{"n_layer": 11, "d_model": 256, "n_experts": 64, "experts_per_token": 3, "d_expert": 160, "d_shared_expert": 0, "activation": "squared_relu", "moe_layers": [1, 2, 3, 4, 5, 6, 7, 8, 9, 10], "router_score": "softmax", "normalize_top_k": false, "routed_scale": 10.1, "balance_loss": 0.00213, "balance_bias": false, "router_z_loss": 0.0001, "init_std_router": 0.026, "lr_router": 0.000789, "n_head": 4, "n_kv_head": 4, "head_dim": 64, "vocab_size": 16384, "norm": "rmsnorm", "norm_place": "pre", "norm_eps": 1e-05, "positions": "rope", "rope_base": 10000.0, "rope_fraction": 1.0, "qk_norm": true, "attn_scale": 0.125, "tie_embeddings": false, "parallel_block": false, "extras": ["capped logits"], "init": "normal", "init_std_qkv": 0.0762, "init_std_o": 0.0, "init_std_up": 0.0762, "init_std_down": 0.0, "optimizer": "adamw", "lr": 0.00183, "beta1": 0.9, "beta2": 0.99, "weight_decay": 0.12, "lr_head": 0.0102, "warmup_steps": 223, "schedule": "cos", "final_lr_fraction": 0.0, "batch_tokens": 131072, "seq_len": 256, "doc_mask": false, "train_tokens": 882700000, "steps": 6735, "dataset": "wikipedia_en"}
Below are experts of layer 7 (counted from 0) of a mixture-of-experts language model. Rows are named router (the router's row for the expert), up (a neuron's input weights, with its number) and show model dimensions 0-255. Each number is 500 + 50 x the weight over its row's rms, rounded and kept within 0 to 999. Numbers have three digits each.
Before each expert's rows: a language model's description of what the expert responds to. This comes from a sample of Wikipedia text that the model never trained on.

# expert 49
It responds to: Proper-name beginnings. First piece of place and person names, especially British ones, such as United, New, U of UEFA, Mill of Millwall.
router:558527481479493504607456536457498451521531482533468567554525588560512543436487497506503509458428444407525418442443547401510505614489542404567547522509538559493482582515558470593462445452478436585497488550487473543592551474524519486477504498512472506473390395566514458495522528495494422393502541519584574552632528454482586502499427508450561400567538519543561481506529510425446530463551403605465465522527478530545526549454515527502501421484401428531523471422422557489433540485561504543481537512560599551564492531537483550520547502555437471456466511680517482425470522516497453553413533483512562498530531482502557466479451528528527564575479504482489446482512504584559482458479508482473569558589534438413502489517565495430515518429559466597501554497476460435514413449484449
up0:629591521443555468468521476427554469571510545433495437516524455565460445482523555459557424551580535563485442568486493578549538479540504441496559495562480391494438454426463486510476514508506561522492555510463515556445552436463528521435420388407544464536396632463487568445473475413497514512428567495404483478494487519441548519546515459463599460531464523516508547464545553567454508478571485532478502477536540558561458497542549520571462451483464475476497396468459486451529490418476509557526460508457524494556503447547441452504469571508478594545532500575546440495481545506540515497393399523476457550615545431460520437380533445531465469552475530471531451521581480484469502456473478592502443496512390598383491502484506502591547525491477585514523457563515447608529544475414440
up1:467573448489562579553407535471511497586604462635435502437453538518486453494603509517465470496460536474512537526671424484545471456441472565502493489480455451486456561546532443538478513578466522506521489539545438563399550553518485441484520465465562557572491442528465486509475465392517509482456502477468434481481529366518460465517498516478500489526466579554555513416413438526490456483537468475486505457467533507477496415484456406432501478468475554548478519586467527578539369464507419539572480590480452576437461457425603435533535494496505541493450574538477507485550526526382391443546599440551480490518471574505469514542496534468532505559543494413521520413480463448511567418473530486494465543477593447498488460490603517438507552545471505444500465459467538403596419445529505

# expert 31
It responds to: US places and scores. American state and city names such as Texas, York, Dallas, plus numbers in sports score tables and dates.
router:555508519458492510533434539424570405523497435501522501531516532542478487428414463467541491466401449463512417489498560355556497549453474469451516569535595470421438543514568455598573442515551477564544491565637492527603565509516547459414479533444510462504526418571455552437496548470526487456452524430554495564576546467487542531504428547428616439541499550457573575520486497479483540484488429529438514543545454528504466553420485480584450498580423439528491440458412571471450521502528495551521499577525545536471509471460468526525585465551469468509515568597423538516424447508445396519469458482449536448458496439512598483481533461498555549464564565462540501458445500568560510476530496460480516573532499457479440516530533535429544586524515458490480584474488450375419408529530413
up0:515454543550419568480462539443552429516479385480511518531484547450474364425469512452530509527486502439473602512468519415460508521501586441393553491491479550427518562536471526561538535554496478551549563512513459526561538526382570561473415429540488432581452413502494502480397511566483441428541462433528391513556535509484488493452527594515557507591548468429451492552446435473492520535499387513430500536534543485547509431426478497468453528494581415556519443422417560557564480552568558431463494500547537527449454406479519494445688588527517488495506506498488538545500486507376509481498563496534483509448392378482516505452513557499504593450475503494537482497551472575560462479490519507565572537533483582536505496540488422515547497517514470475547541432532488483529511446495427
up1:486579525375519454535465525430514448576568474484464511542499565535611494581577413541508423588512439429609568479497513436504478581512483474502561549445485491508447505582483480499461412526561485575540481492330567602534463525547469519413426500478563440498484470558434548540480599519473480514435526553505505481503495499521511525588522520505550522488576505465447501496552436418467554467449508513554490394487453537404492509522502492541516572451453503485538529478447490506456421454495495490455642512574456456476589548452492562519547462504559493529529491555512356536515538478416534539488501523472553472480610515494555545562518469447591460591505499324523477487448438546410486533542467448468539555578535458524505457488505444534499583463510471555560476502411450499484549501507527

# expert 5
It responds to: Word-initial consonant pieces. First piece of a word split into pieces, often a single b, s, l, p or B, such as b|arn, b|oggy, F|letcher.
router:510560468519480469593453585464511469483528472575509450473560575644476488390434436489527459425474366472513512481520569391442505509509473464499491526458562517444512545577583407517489494384600526531554511515542462525529534524537574446459472518519504527531497522555432549489487526437545437433453471508549448507543534542494569548443456540441509391535459555488491500543481437346524574522438493558475525580529418532450432536448480484543452487471427442506527448370489517555487492463510444497499570517556527486511466456540472501497562491543429449515498478670584536461449466516479425520419538495480520581469537480483518459425546481541563487472557534486484419520486523500493388490496498472456533531583515432469471518606468550427529547536584461458457507462455405437484406528448429
up0:455542415511490530523483532483518503549484554566507513559495506546535527516513573522530542480541513447521566496447515420514522548442473453557509507476521490567525607506513461544484508463436525498577480496603503454524460496406522447493554499553512483637555501511465527438589536500480491452535371470492570419513553577525508564491469483405487479439486467616440580479502445457492519508549446490527401573551508548525502451549566567590448556432517505398630522510444556468526497501495608522597484487489536504512428480468471457500506574395570542510491486599579563558486502376495483536503484531486487488389472543540463426525502436445518553471532533587584382432555457525471453506494425557548549462549524506441568494506455539525610424530611493574564430537532464384489503508446527
up1:569501580527449510498465586482498509424497509448508548506523438519558500457450446433601487465446465586525516496492411490472375527457526582406479487561502515575552480410537401518556455454616544450520567480444487518468511479537486439552399566469514520504502525452476467526433501496532471489511584533444457545513532487449533555450511478489535445461418563455525503559447587457458533493523498527493450577533472473527499506534586545510546496487491464466521474459505563462459591441509525486429629551482502509423385377489536557574450443420462414449534479547555528440506506550569496491468557549429565478502552568472498458551508538510548536446529541479464534508499449615416475409557490442514547511582462546472363423466546491509610497509483489413538504433516452530474349487446410

# expert 53
It responds to: Determiners and name apostrophes. Articles and possessives such as the, his, its, their, plus apostrophes and hyphens in names and list lines, like d'Erstein, O'Donnell.
router:543587537478477533619404532407547411555486480540480497490546615597553519451455461539529449474454452426584499465490577447472517447427478452478547535462531502434482575577527406553451487499558412537469576559513538559532564523519551431403485498508519568532478498529435554545518495457492449508428455461592502546591536512423496525515448541470626361622509557544511569460529389437517542539539451533460411596568453478532493500510456541620466451573513516565549472482502536511419503481517477550504516471601546527510470507454484419467575508545495483447497552551532526449428470473469426525467560481469534529511516449576531496507490526442548530473468510482461460392503497522529421505455510445440568481581454476381449495498532497454554477500511485509493611406450520447487440518490476
up0:496534499503408452617482513458462491531445511502441468623488517465522514382419598459583560486465476444529512521514564433498558513517561550431571513544566548508495528543479483497485550500536555568505505466537460483522467478516460436408487512507488511521487433467357519442568505471478581491444393465515567495483502414556497388552513498535516412531474480453470553504515443536441596510533411517419473543466558522633486543502480522538484550505515543468503564465451510549552349541633500534435521476550511518480508411505465458449624603546510456478467488533524507518470553452454529438483527571483589575446473568480466516482440486455467618403498486393506575548509429506506491552492545450426532451548485505440456449439432501454428540502496574494541574469492527402457533526517451
up1:560462437511437524572515499505575569475464497513453599478559457497402602457629506576418504471426456498530460508441523505407501487542400529488424594461443412500505497532465511577647529422478507530524488456425584489479465454534505469509528584562580430546421476562498489535488432526517463464468446510526515551528488525441417591521463515500473469536433401485515567541424471546512514529553485556585492514461520510562529443495511461532422572521410537538563457540521522545500511532487397527515509542528539508648475461539513527545524435476505510527436557450424505464534441464478474529459447570548584562587599611446539470530601449499540564462473501550485454479490568500516547530550501501575499455601401498528493438494574518534490458435510566540439445532466427482549479549540550

# expert 27
It responds to: Institution names and dates. Second words of organization or place names like County, Council, International, University, and day numbers following month names.
router:593538480472437477547462604483504422546469365524495517560551556565454448435428490466519461470499488417552440518480540422504509464552468476431482539489489544447448573558545450566507361444547527506598530583544501473509602469486513414401558504473492493528379494551520562442555463466484476470480483469563560555562490524418513546469432530460569416522504492547479573476487503456405494503528473557489516537540449516490444573406476491516442530559463460497498412431438577520472478486596511507497496609482610529552477500480484544519538486517488397542533555582482533501460432486473517573379470458494603485484569526486543496521458484518573524531532617492568511442512539505493438542471552534479541487622555523402460419563506483494593564525494439498518489411427474460478436555443473
up0:542459494443416422447463457555451447606576461545506526507444430561595552394520506498462488524530438513555474449433524423438445581438474590562505506523504468573514616533502508531473417545522472507405520452564506439531426484604541496489488460470540425420455447514490555673441485468546445490595482464499471567572488538517570471440526498480462522510495504481515473491555552497547526456504426584508432579488513520440470504604411531531564555471532501475575487481547550377536538547530549493448522571500540590583545544460510518566555510423520485548580466542509540489498546481456578464484508552541491498501525441458561469585406438531528586531471451478565502470469513492513455440482481515547566530509522411579505539522594512471507497474423587574467481490498594403455564499436547
up1:527469433490498498552533447482485514570507569548489469502554512541559455488509513514510415495501494492516478451426541579512389546505544522571483400427473452630475561429480600506513537423465558524499493530442496445419502419421520494462468556417477406492502504466549560568462462575552512540529493468474555476523569542465458493433539474477509553482457455459513489480518537508491528414527545461488506471475478464603527532373522560562504510591523458549465602439434515470482519582480529527604536591372607517561531576538538456470551536579593530484507530570523471465483552466486364447427545558502496510401518559571595520483537525583536475508551606467574489553483566583530554456637503528573558477565409460486477465517544500485524467461500528486532558546455472412573502523497520

# expert 46
It responds to: Digits in statistics. Digit groups, decimal points and commas inside numbers in census figures, coordinates and athletics results, such as 3,890.9, 12.44 m.
router:491547511453477511508515552418517474590518483542469540605581613501523520489460467467463478442442375539536439480464489424483558479581463463443533560440573478496457557544533486560505405483625516561608438589527516466474580492461549440445453595500503484483513385507441588495516470440512440352456483485579527583542581502480574529470421545497546473516507554515470540532512484527484511538502498608513445564574447509536459528445448503534499441555405460594502474501500567493477494543626464570532527591510591478513440488470473488538540485568461511431486619651472611428427452494484479556383518492482543503526511502493547470532506517495527552526527563520555503445535539468517445495441555483509522510557506539466503465484503421494512536445517502516530548399479439396494446487473506
up0:459465465473618531458445532441549400539479485496502547542456369421549502475510546526471492531481513500418453528385583506522537513559508453530436551434428508445545590543466497393550498530511469496489549511504387498504433470460518459488483388521547516565545407483562516509462489499453559565471478450479509545429527618440424526431505503425506487552440466558537509469425497424530580537488569493498545498466465484493475548409593610523448411555493505502476556364471482464554496442539527419404542558503523509481498537589535559489548609484421467442429515539514468514554515548493544569461477549556501610552548516440496482464537543507518538590450485518548495545464492541515580486510471524464461482594561450450472500469556462462505417414473517579515516426435449426381433521506476
up1:496604465536483539593554568408517447555497500472435471407552501563506479572409507483473430536542468456496461512527472558540524545495513505475507452494485472462497520519567467394504520522573549536546456521418583548506524495527500459481534496482448487646618573493490423530535553527435509482530630436593463512491492518480571468447449568518498414487501480477494440558496400450453487529399475477479435500532348480515537539528452470545424522408448523552526537531437510558486442493577456491496534532440495492590510485534407460489539514549469459521389471474490436523460399558575559488495515490476541602494456446488544448461584574606541558414527508461454536545468490487535574521502519380504552438545447474477494592540534438522537473504557411393535442511534417445473443506446463

# expert 44
It responds to: Time and place names. Nouns for days, seasons and places in sports and event contexts, such as Day, week, Christmas, season, Angeles, Tokyo, World.
router:542576528519440474562375539490558365460493458519498500513520541556493468405460500523563438472448453524523470487480533438523521474460478478462587561541506558465454604561544491546549450482554488509540541667525482453598519513494532440439541512510574438523492451535439525432544546393540520425441559388549573578552563479422544585477370542482562446542466539472474516499504523439529550467526420530469518528517434502500447545430488503510482482575503485522480419445435497468533485426473489506507617564468630554511445521447473549495547450513434452457441520578470565520465419532392426532417539537461577478495565471505582509468512515471507510537507510448517465453418546563547476545515545512489499524515470487459413560501544528465506559529539458538498587399430479428469380502536474
up0:573538495424538532451463484530551492497452413550512562490604490509496494488455461551474499514471516546498361493474549563542443428528462533384468497433511582495448526512492532571450477466575569467520444506548567441548500533397526462521552513510467432433440427512401495555562458430443471508507524562450541508506457552471636555472399493507515559473494587405433480450423531443498470509610537502494569589503496511582445525532606490549442471508446475496451556470438493531479461526409548504476520470452579477499494448534400497528524574429491611454555440521469566470474483588456576482442555487479514572541446519521562512536622558462554430559491521578553542507550431437538511514553514580539501371525437527423444488538505494530448488445520498429480506420513518465408458456517543
up1:487561437497398510555524408503483524564473606498556597453517472529529518566550543536448498502537493492514384456527452538470524525479418426543576418529492530459434499503571516524443451513537562595464482558506475516587542526528530511539423472507502453546456486429438512495555483500572438525455438442522461538514366528593496466497516500451496426542556486489529529487514553567449548492547436444458413506612401494439414427477453583443507472428428546567541519453526568493593489624491521476512596609539519512500483506459452591479481473497447458533641510525529469476592515547472553441451548413487532456500499484498416476497444405458506463474495471454502463506571528513571563589577487400496471506535429457587504550478553419508561565507468535505475539499388575500530503544514458

# expert 41
It responds to: Numbers in data. Numerals in tables, scores, versions and measurements, such as 5.6 L, 250cc, 3–6, 1/32.
router:552542495455465481585402549440512445493487434486487442555584570570509524397433461468478448484477468432570478489450502445546534527448465456429490517501522506431464555609562403582509427471565490504510496601594488511516516450470606448423466560478534447487479439565441560443483513497514469407435506443606493557508558425467528573509372544391549424497485566511541532469450511470493536568552475598453480540532475547546458460474475484554485523579406452557518401486461528443474465523558430526471540608524508513467479419468498533464554503481414448492475515546497570490426413485446417545489520483522574434461471496535537532489508486511575521542494520384524478421476540539554420551512539502482527578530490480463474477535557470478527565487519445472493591398416371447454503569519476
up0:486537553469508504494456604488456401483474470474407600553517664515508442509565511481505407511515530439485590550456514482468475511536575420471497509576536436433463528413507521500424407532475522474546463464584498534536447509581428456594483555499589458486398494490475530558507629544503446516424456522540443544449492574472477553550529529446529515504548449494549507504505452481623458516529479532495458537424561501498470544457580526531541460518521399563447453473467511505520500502497468452565602611575502515512399497537548471497560440513498536507418512530441580515477419545488494537492480502482561397393589553431438495497439541453499440424418527446454467530533490497515600571462521496533466452528493447466423527463576507387494537510492489536558481544573442510396426499513565
up1:542486478531503473551492496470454516524562472481385485526452479564488501483446440578460475440542500470507527551515407592435529575529445424463527530512439536398563578419515403526461570561599549485476550591581513524472527507398548445445468447485550596545600524478438532428431498557498516430462542445423432473544495484422586493510507495551506536500485550466582527499513514481464550573502550440503573442542455470478457543449596508535516637414425463547517462524493497530512548525504591455493442540536549525495486516509553551540469451589420508519519435517526487453467538587460485429497551502466483447534518365504417472465523499508542421529613483562543472451570571580561447396542485457505605573491469401514521439530480514456533517547485483482562639522446516510518479544523488

# expert 32
It responds to: Abstract adjectives and conjunctions. Abstract adjectives like political, social, cultural, religious, plus and, of, and word endings in descriptive prose, also infobox labels like Personal, Binomial.
router:579508563532431517556429523458564492483494473504536490601573570572510501464484438467430460490460448451589397471423549496515553536460508471425499579490568604511574546520577483545510493471562409508540527617504438495532622559471547439463551519529508494537480416551391595467533555441552453405472508481503511528560598454420571588481470529479576448555409592516592516498471441445473510546624482497424490574511495480573397554460498508560479494476474450592527412437461492559434519539523444504506495564535567478479524462427480532491582521483465432430475521537519531493473442512471498586430559459479520532505515452570524506470585480569555535497531536474533435427512580541496456490508451495479568542507514497489419493532564519437565533522552478447552478415452455404506419538495509
up0:533442500498447499504585510448563501491489471463515475538616552504484523492538471479523487584510559513518491375431545509540471621539428521600447468476531551537538568450484422600551543484437533560434475469548522573432479495471482458528500483525550425472493430512465501556512397558524434394475560572530491507529572492444569536448485516446497495535472454562535544560464422372416490511555542584518468461518482538562466465527499436440486558581547588557547447425482541572561471509461534463426445468467527566553571491491409508508519528483413527428455521500490510552485603526519524500511596468577562479532401563480626377524472428591518458557436554387464475471464488513511418441578475545495528449497467512505487609533525525486486586479420508571504494526577524470450526485546490
up1:543507439583492562565472494402418403526527510541525396544524545606416440537484577457487452419550521343517494487525533532535533549449419501484516461521412587430524462499479502541487495403445428651476502523484545494495521440640535513441510581483475535492528514527480487520459486538511471475433484491472462565452385487495504558500508452461496564420526558519548470461531496499509452493516440471510510532560510562521407479523487451365493428493481496409539521556433422564476546614513494500489412452465599534444460513492481600426520517469413499533496467518542517533521564484538467568521516477501505447483430515541472477417543547556517528413477570515468451421472463478503562484495502399561486550584512488384589443478643518502548513514504475448474519524544530439478556556542464

# expert 23
It responds to: Subject pronouns and relatives. Pronouns and relative words that start a clause before a verb, such as he, she, it, they, who, that, this.
router:565532482506379447555429519451550448572537464506529530546546533493509536455447484517529425470454456421533519457432536417509466473489511459507570607457524552468419574593553438559436436467612471501503549586624441554511568519494517484488544525525571468577466469571496526435517512476516434395475495463519480576546506527436557566482467582423565463619447536477516465502426451428503539552563444574390453563520426526470456431387496468557501443517521445633491502470414480436509540515589551527460555560508539520531452414429449500424495454546426542499519559574475536438403479497536464480431517500434556521495469423536574449446473482493541515547486520482482468455510543511503439539508490509531568548520469500430421475553551539469491592472494478444460587466440482443477451559486447
up0:512450442475553489495457530498580524480487538473482444508598530642404537514531487622455486567479494537550543353403476499500488419401532487557539559446540503445497496517496497518514411524476504460493527480481467518519557472465480477503550581509508415573498452499540427452483414401537494575440538429498483498591468509533452391486426528534434517475436511513476525482478457410506578523485516474468445520452327472469425566528503523470614490469501490572570472539453520483371513452453494448561492545643531459413485481509451495496526478496534482480486525453448526554454449501561557495450542402501533578408549459518443443534434440577469520394418470518514453461458444480512543433519559577500508536521516501442493588543523476520555514417547496409414523454491589495525523463469489
up1:400513460433500568451514602543561485541514400464541489427603529554448524561477485512474519577535480326538554495508504470526555480585357513509484591515519523483548479486491530475439431419411510460536456514516568533512520496489537510473593494504413585573495494457523597529514473496516498489482530458527546486475494553534447568515358526471444443486514499530457499561469506500521496591528454507548558453537515544458510491546480482382515535508470549507557545443433461676537552394489538535462583536532438517519466576563479488485523540459298523492517442539619479463528559453571560523498600456521580556538482517534512413475538501520459494465521550430531498462521523514486415575519535492546442500522501455441465491548504528503511487537535515410444450490491491541481515580553568

# expert 0
It responds to: Numbers and quantifiers. Numerals and quantity words before a counted noun, such as two, several, many, and digit groups in figures like 100,000 or .300.
router:594522493477456437575483515443529398524511391536502499577594552614477552450401469428453448482433369454563532486460520425509524534497477445473506533465564547474514584573581457546529433488561491559585521595612548536514563566431578411445467528494505448485471413544419546512481493501558447430496513428559497520537546494435534608533450536461566439532520559514506538463477459474427512529533523583496491550531518541590455456436471527535485483569438444585549465487441568497472505525596474525496511598556540506471471500473449514527566516492411462494463563562509538477440486514457457514427553483513551476522505452453585542462569468541591470556524525425470466409507524523562456538491528517515504566523494423483473546574539522448593517446508475472533554444368467444490393462530512
up0:481478478418378476602486508532491461486536494440413497523511468424433435542454471481528383536520523471630509541430553501474417522445567489510437495496518448547527474510596451493519444542578547471518470532471488454504493442483574488422515568489470514459505504474487577477563554501543598441518517410570492574533549512481521534607539488553550504455457366489530547599476467535393568585474518562463503479478501496529572531446464480520526539509468518575470552475488567456520443575560455421501583595446476459452601519517456494457585598602526505447508465527522427438423517477451589517531536528464496405402531446473462466549454489545542542515489476505585457397528526517583444461555599506581533514565460459507450509527477465495512605457454502524492481465429547487530363507492527
up1:507439543544530455497481431467529402586485413478519517412521520513473491429526510425463449512500449605460543529469495543554391441495460479506490515503519534481567464484543386450453572460535423528518438519567558546521511511509561406491496434552478421528504486528533551478611514429559484496462500464454578571549518452490514545530552427571542543564568435482566564386503524557435473402586503552445496471487513494506485545515484555510556359499477534501561436467494598475445531560602456429501482455533516436540532541511493560444523533513435604511521456480458546470518471497538534492573566507509539496465353487550534532440537548457498547415484585424572458522576483592484495549535458530471562539473425539483410491520501535551562442383486494517516480436459460494423361554560531

# expert 42
It responds to: Places and list breaks. Compass words and street terms in place names such as West, Park, Avenue, plus line breaks before indented list dashes.
router:578518501495419509552445599405501453494493350466531488489481564536498527421510450480505515455476411425551456430502516404484473470505524456533498615493583517456474530565606417555526463467506422473558523560573449521498550529468528464517490532467507536494421440498487529511470502474522483461491492528490554505503538497507543537485426571441596482535510547436494547493469433345437517477496488506394481499523481486486526571376499575507457482561423426541547466425494546493460512456548451527488507524515543612513468457485511515488623519586377436529477541606540527492459463514556406616489514548519530448476505451519567487530533478558571556544499517427496430453405504530563494487511526451414487536563536439427455474536516449446455587533529411492543553399429418442522422478481424
up0:521519454541520544489478505510475522470556484524496533468434562481467489420499449457497563404397516449490524443491514500481549459457432456476486460516520555551558547389517489498481387491470439573543510556560564460519477458480435523500414402422477588508587465478437513472539592519498485466569498513549487548603468525491513646488464477507586499497489467549616512534480493476489489411476500485481468468493490476507436554458479530468539461459556550560439527526500499533433546487572480597546498558449526449475497558546560445504511479537423586465473540536521471504479513569485473541401418475427488493487531364499436549595428627524561561537571560536496468564536508518531579453468371499516542463482446432371465506476541526424538602481495581541537542505461348560447403490539548
up1:620521536553474449434419565469469464523468476439483480456472427466583559452515427582520485561494433512579420480476577458452447375562483445527476589579553570492484504513533474448533567497443477501483501505593514533550510522506577439450591523533478524535603494478467556451449495522488445430526541426480497541535562543490500516498512553525457472508514549479504479474588526494527479477461520510572646518442539487537514484506480547424554551545430616547568489495509490504440594531538547505552550530594516498484471532492467569527477442452484507411543543539410463521478473397493478585484549505449506457534515500408534483488522449493477474548520390491429553539493631557571452575480508631464628478556544482570530494566538387561518547563493542493474439450491533392441488503570562

# expert 38
It responds to: Motion and phrasal verbs. Verbs and particles in narrative, often before to, of or by, such as moved, came, went, returned, looking, back, due.
router:499537516487491515555433519475523408547467524424512441501522513571518587461449499524498502537441453477538482513407522444576528516528410454473481553466590483512576550547553432543493457466598512493570520560520497467572569579448573468466523485517566427531509433548447527469591528454509447457483469453535505490501601553462595544565450625451572459539526584436599432530525518492368565468580467508409518555453516573518497530465458535489535520468429453545506449425475487538500528473561463580538557555513588542585416516419447487428587505599428481481449601594467466472468425462549552537418520472482549488474530487524508464460463521484560460486436574420479479440487583536523487474541445539388595560536482468439471543563487547385463486510545450548490496410497469490518494491438498
up0:481432429552520495490464464419519411449511498501479491493447557505462364512536468482402553481480506560461467477614469472497454482489518535468439608526543476582505496547498495478422420510455580455396456517492426529507495497520519439492521574511534522479475461447505476531477503541484383521506479557501483399519550547539503557567486483496526440568444562485556545406442496555617446536599495524506502478600507469519437504510487554523522496458540509482551546447451491479515536437423495593505515518569494554445506596422566486510441446473542414468544476495519577410480508482456487596392508467535487392485504499653518551400532487452503468452612481484431389475420513588468553513479539525515489462536454487487501507455414508414555464431559407517399551423492470433451489531582424
up1:464614436558551503499507522466515512563506425464473439622453554564594491473474535425418554424433461523588382478489433563543451462537562473513533596442585491478538558463451482505473525544464538555569457569449558416489580552476441552476519452580422497390548452606475548477457582448493481534427483556439433518430533558525552574522480445545564533429413463502555440545482491486529530469525572511482517535558473471479431523442458367428522439570466493437486454544506453519471469441566479526442429480501490566547472515447616458512422507565482532629455542534601550472550538495447546519488524493479551540498467579499439521466454490609503509483432524523462428449483463524464507514524487554465501479460517484452519470498485499439468489500555470561594629488516540511560559532505481

# expert 17
It responds to: Prefix and f pieces. Word-start pieces that are prefixes or begin with f, such as un, re, dis, conf, self-con|f|ident, un|pledged.
router:548568464537457451522425488457523399534493425523515467557543498592543505482514428475525423501475492534554483464511567460515489524484520458542502542415545495502469576530557425565483427411592430537569537572540450516491519466479486440420471580526496495568481479593429500472505494486480410457380488501526472571483536443361597521496450518554507461547476526519540495518501517428465565557512532596456493515453491521519409484410498487483498512474475454573515484492353480479484482452519503626542566536547529489458506464497444551491533483499420525473450528705526547488428513454444471555512561489456550453526498430529535464393555500546529469537510560429470482484477540537552453456465517492518569524509485518415453496544538526389493545549532407467476611438483429395418397565496425
up0:548550489479407496465432503467529474549487526500486567524510563512473431454484573546498464407541455439487449576475557515453495374510391504461513515442520475492429478473473505490522525525527547513499520597414610532437504553489538504447662415530490525541532545485403526508537444445495459499505512487588551517535556454457542447403554551471475576454501555564538497589520488517459530549500555540481451476476466513505517577434541487497480564585574460533584447455455468650507480431554427473463585523482523539482542530507490502443452549498492495431497465417443565394517445511464475651467519465445408444525568536502530457535566466562604540427457585499595508550511398461566422555545515451545548511601442482520445494457507518499521455458529403415479486532502467474451546543466517
up1:535483502468453571578422484347482486501550490591391578488431503566499502608469486488496529535435471534510531571466473407527542464546454417468526573590473493429491558523551457566514398554481535459508473543586577620502527452560570412459484532534512535498524474510496605556535458488443512496484516456462442563551495430494533573519506430494545542448518475488495583478555382548514542485583512510473503544509531517440473540435397488509571442404520542494540462524442543515433490517524507487412527551588503572513565533479436456446494442478490466566420559529426521517425439514374502454525470414460540458466569575539499544502525458513535502433537621409600516447494444515458555440525462413461443541516504483392475480456498493495517511522539477538418559534486595518543490481556511

# expert 22
It responds to: European name syllables. First syllables and inner pieces of European personal names and place names in credits and rosters, such as Gérard, Gerda, Berra, Wiesbaden.
router:539503533462456454536431524437491424499473476524491552510573551468490537407463461458546402470454463442526505416432536407560517564567516465530486532470512538493531502573495484587480381495523496466502528568614448479562490490478484537431509479527490444534526443593456494511547534497453490401463538480591561563637518469475481537501402590475549444572431512533600494458495521451432525518607452583422415516482447513512502528535463543547454545487486472562561470498452573461465502465540470524479547575554513490516495516489497557488561495537461441480427571691587516412452486542526432528363507526452509451566470419484575525445534498574535531536506570428479505470529499578598453585432523491486513476548465468495476456529557492459524560417592444566567534497506451447512453556445493
up0:520528470493506521550449552462532445517444473422549508506494609467468554563476434581575506437496426491485583490474480544425458420442471521492430406562468559478503481529506460426422431550457480459599467533531558524607527457363493435495494526477573556490549487536452520551563470578607446441454469510503515472523490486554520554527410532540518541409500461533540582385418558473476406434571588493499454525500526514524494509471516500455492492548499461472522432516513498492487546456471484544532543420439523525471415543543610533518496446407476602566438608468493561537478441483530521493436464558460540579549465633477535453518535551516518465580516500536517435534508478565431526457398498504522551443484595544392498483464395444433463430469405545523482474408459456499474440488478496
up1:521543433475440575521584501469451405532533461461486458507470576597518412446544490512474459437523452399481511485545555429512441444422471417525495535430524501494426508570459479557408545470447459504559535501452536524522473521579618492477488415510512497560403524540538500507561510557530520517513515421468609500609416521532562532491515474535575513460448425474473443509551441539523481440551501445480489449462450505447489478488486498540433520483494500457533508468563483528512466446521524498383548413438542528602451468459459442458501525564576428550479433477519553512497468521482538543572541432467564512444492417441535452625472453471449545362485470406565434432499550494500499583494434513548456422530435553469450442498511506515502574599490402501371453498424479496466597530520600

# expert 26
It responds to: Descriptive adjectives after copula. Articles and evaluative adjectives after is, was or a in definitions and descriptions, such as known, large, popular, significant, major, natural.
router:525554595511471514521462578428524414475526478459546524490551531628503582438423427493472478448461437498543480464484537448506516493522491492424607530505529571476535595598538477488503480445546504507550514621478494525601609510467522422479501542529523467521495460541425482470491489489493412398433510533504465559583593507486484537476435548490552459554412571470524532502524420468422485486525463517389497561532444464561437505453496470531449535517455482558494412433449539545382487523603447563501510505599533479491496511408395477499585486476453461411442534569537532485462388470474529592457544440495491511502573444534520533476493523499538531480470536460523449458420569549480501495500470551420558552536554398450481487578565535391572569419542505459579532433457436449527452550499502
up0:513567541466617496444490456431446537484481532474537462494518520502459426534534548448416480453519543319557470565419584442480434522482508496548481578497519438496523488469454460523413534465515465489588439521504422522497501569524502437440498569439541462458479498492446577520608540449447472473430446533488450585478460537520578565462499504492539455550547593544532498478604507534465546559466482510438504457498526544531381514402427457612478481452464476435481427540425566543519530519511513454519506484491568535554587474494527502512592489504508612529579461488443471559526583441577536509486499506549526457429456455537499466426561458554427472403510541565585439455509533538561473511442518404525550491564540486454391436533561490377480531633543533423484503525516544439505473492478481
up1:455575486449528495429542492416534531471471585512465525457456571519499526431546510471547460552510395470495481502478484485531499398543587465436498484474535500508482516478512536504393361514525503498467449551451560537528464530556609476511596459427509519507463472523504451398508424458556587525512447504523618469541504568505495533510542546535552501497571457561443519541523453441398567548527438507490518438560433480433395442399430447576500498554511421515506393426559491481483526487491470585455535534575509524483477469566510451463514501503498455464474543516404422570480403537500612527457462479482471454422486512521546389533466447509475599458446545472519534476468492608515573532587590459496472501478508477471552436506485439514466569503579567477503420381461481542591409450410466

# expert 10
It responds to: Opening quotes, list starts. Opening quotation marks before song or film titles in track lists and tables, plus tokens right after line breaks or pipes, and plot-summary names.
router:585558481494408462538401556461570433548499446465478497496521506540543535395455436441452443459465469438532487481470544498577461539468492471476499567417601589430515550602572471571510445505546454549615501620511430512613550537469487435488461544581517502531453437550424536436485528426550467404462548441584507557522582486354532583519374541490563456532512567443545561573506434458509577511533421524369502511501453474543456552487494490542441510577467445531464442451499501522420511526552492534514558559471608527497490479432465486476568498496451443464451581564448558520419481443479400511447468505475538525508515466502548518454499503507511534500507610478467470443483543571504473556494493524491541524589509508441441539536526461466512521438479449473517567407470512428496468517504451
up0:620509453565492516446456527462519455451566477514581493530422502546571486422402568482597507466371485537516460433490500528474524562577475406555525566393486487483519551551491493561519482569452515517546522636558553463424563509519410434522516504492527486494515433434556513527440609541543569504492570516485437423581533524486471477429446506499450587543481578507496514546585454528519518497495498458554502475514490449419515464473470526503401587502472470510575498532466425506569548498516459480430521464484471520537482426488419464559520564520501485554485520511533514561451522523511564517591500529563529477490596498517475557561445536543461443529512458503499500533539496470420464507400477555505481557460340484538516434604599552532538435545515484464439514364495447475365388466553493
up1:569500445435500479457521393486482419566478421438476440479509428475473470508480382656443500555536480450503449577534432452535497481537489496548416578501464604544547443495570492516548431521504480481502405555513492575576530578546542473458443504550531394673493505581480518518543521457505500488485579534470529558536446425520589517574479457408517558469487579544524451587537618509572446476479460495467529473491487513445498581461455599483541458464422554456479531471492398506485528542515571483485497568522519483479589512328567507558479420516498563481520474496504471522486457489559438477456530544530570512482495429503491479467416502518425482473469582590533488513480548517516471512485476559484580532513544411509460533507450508497445574553529484467446575525547523504496437612543436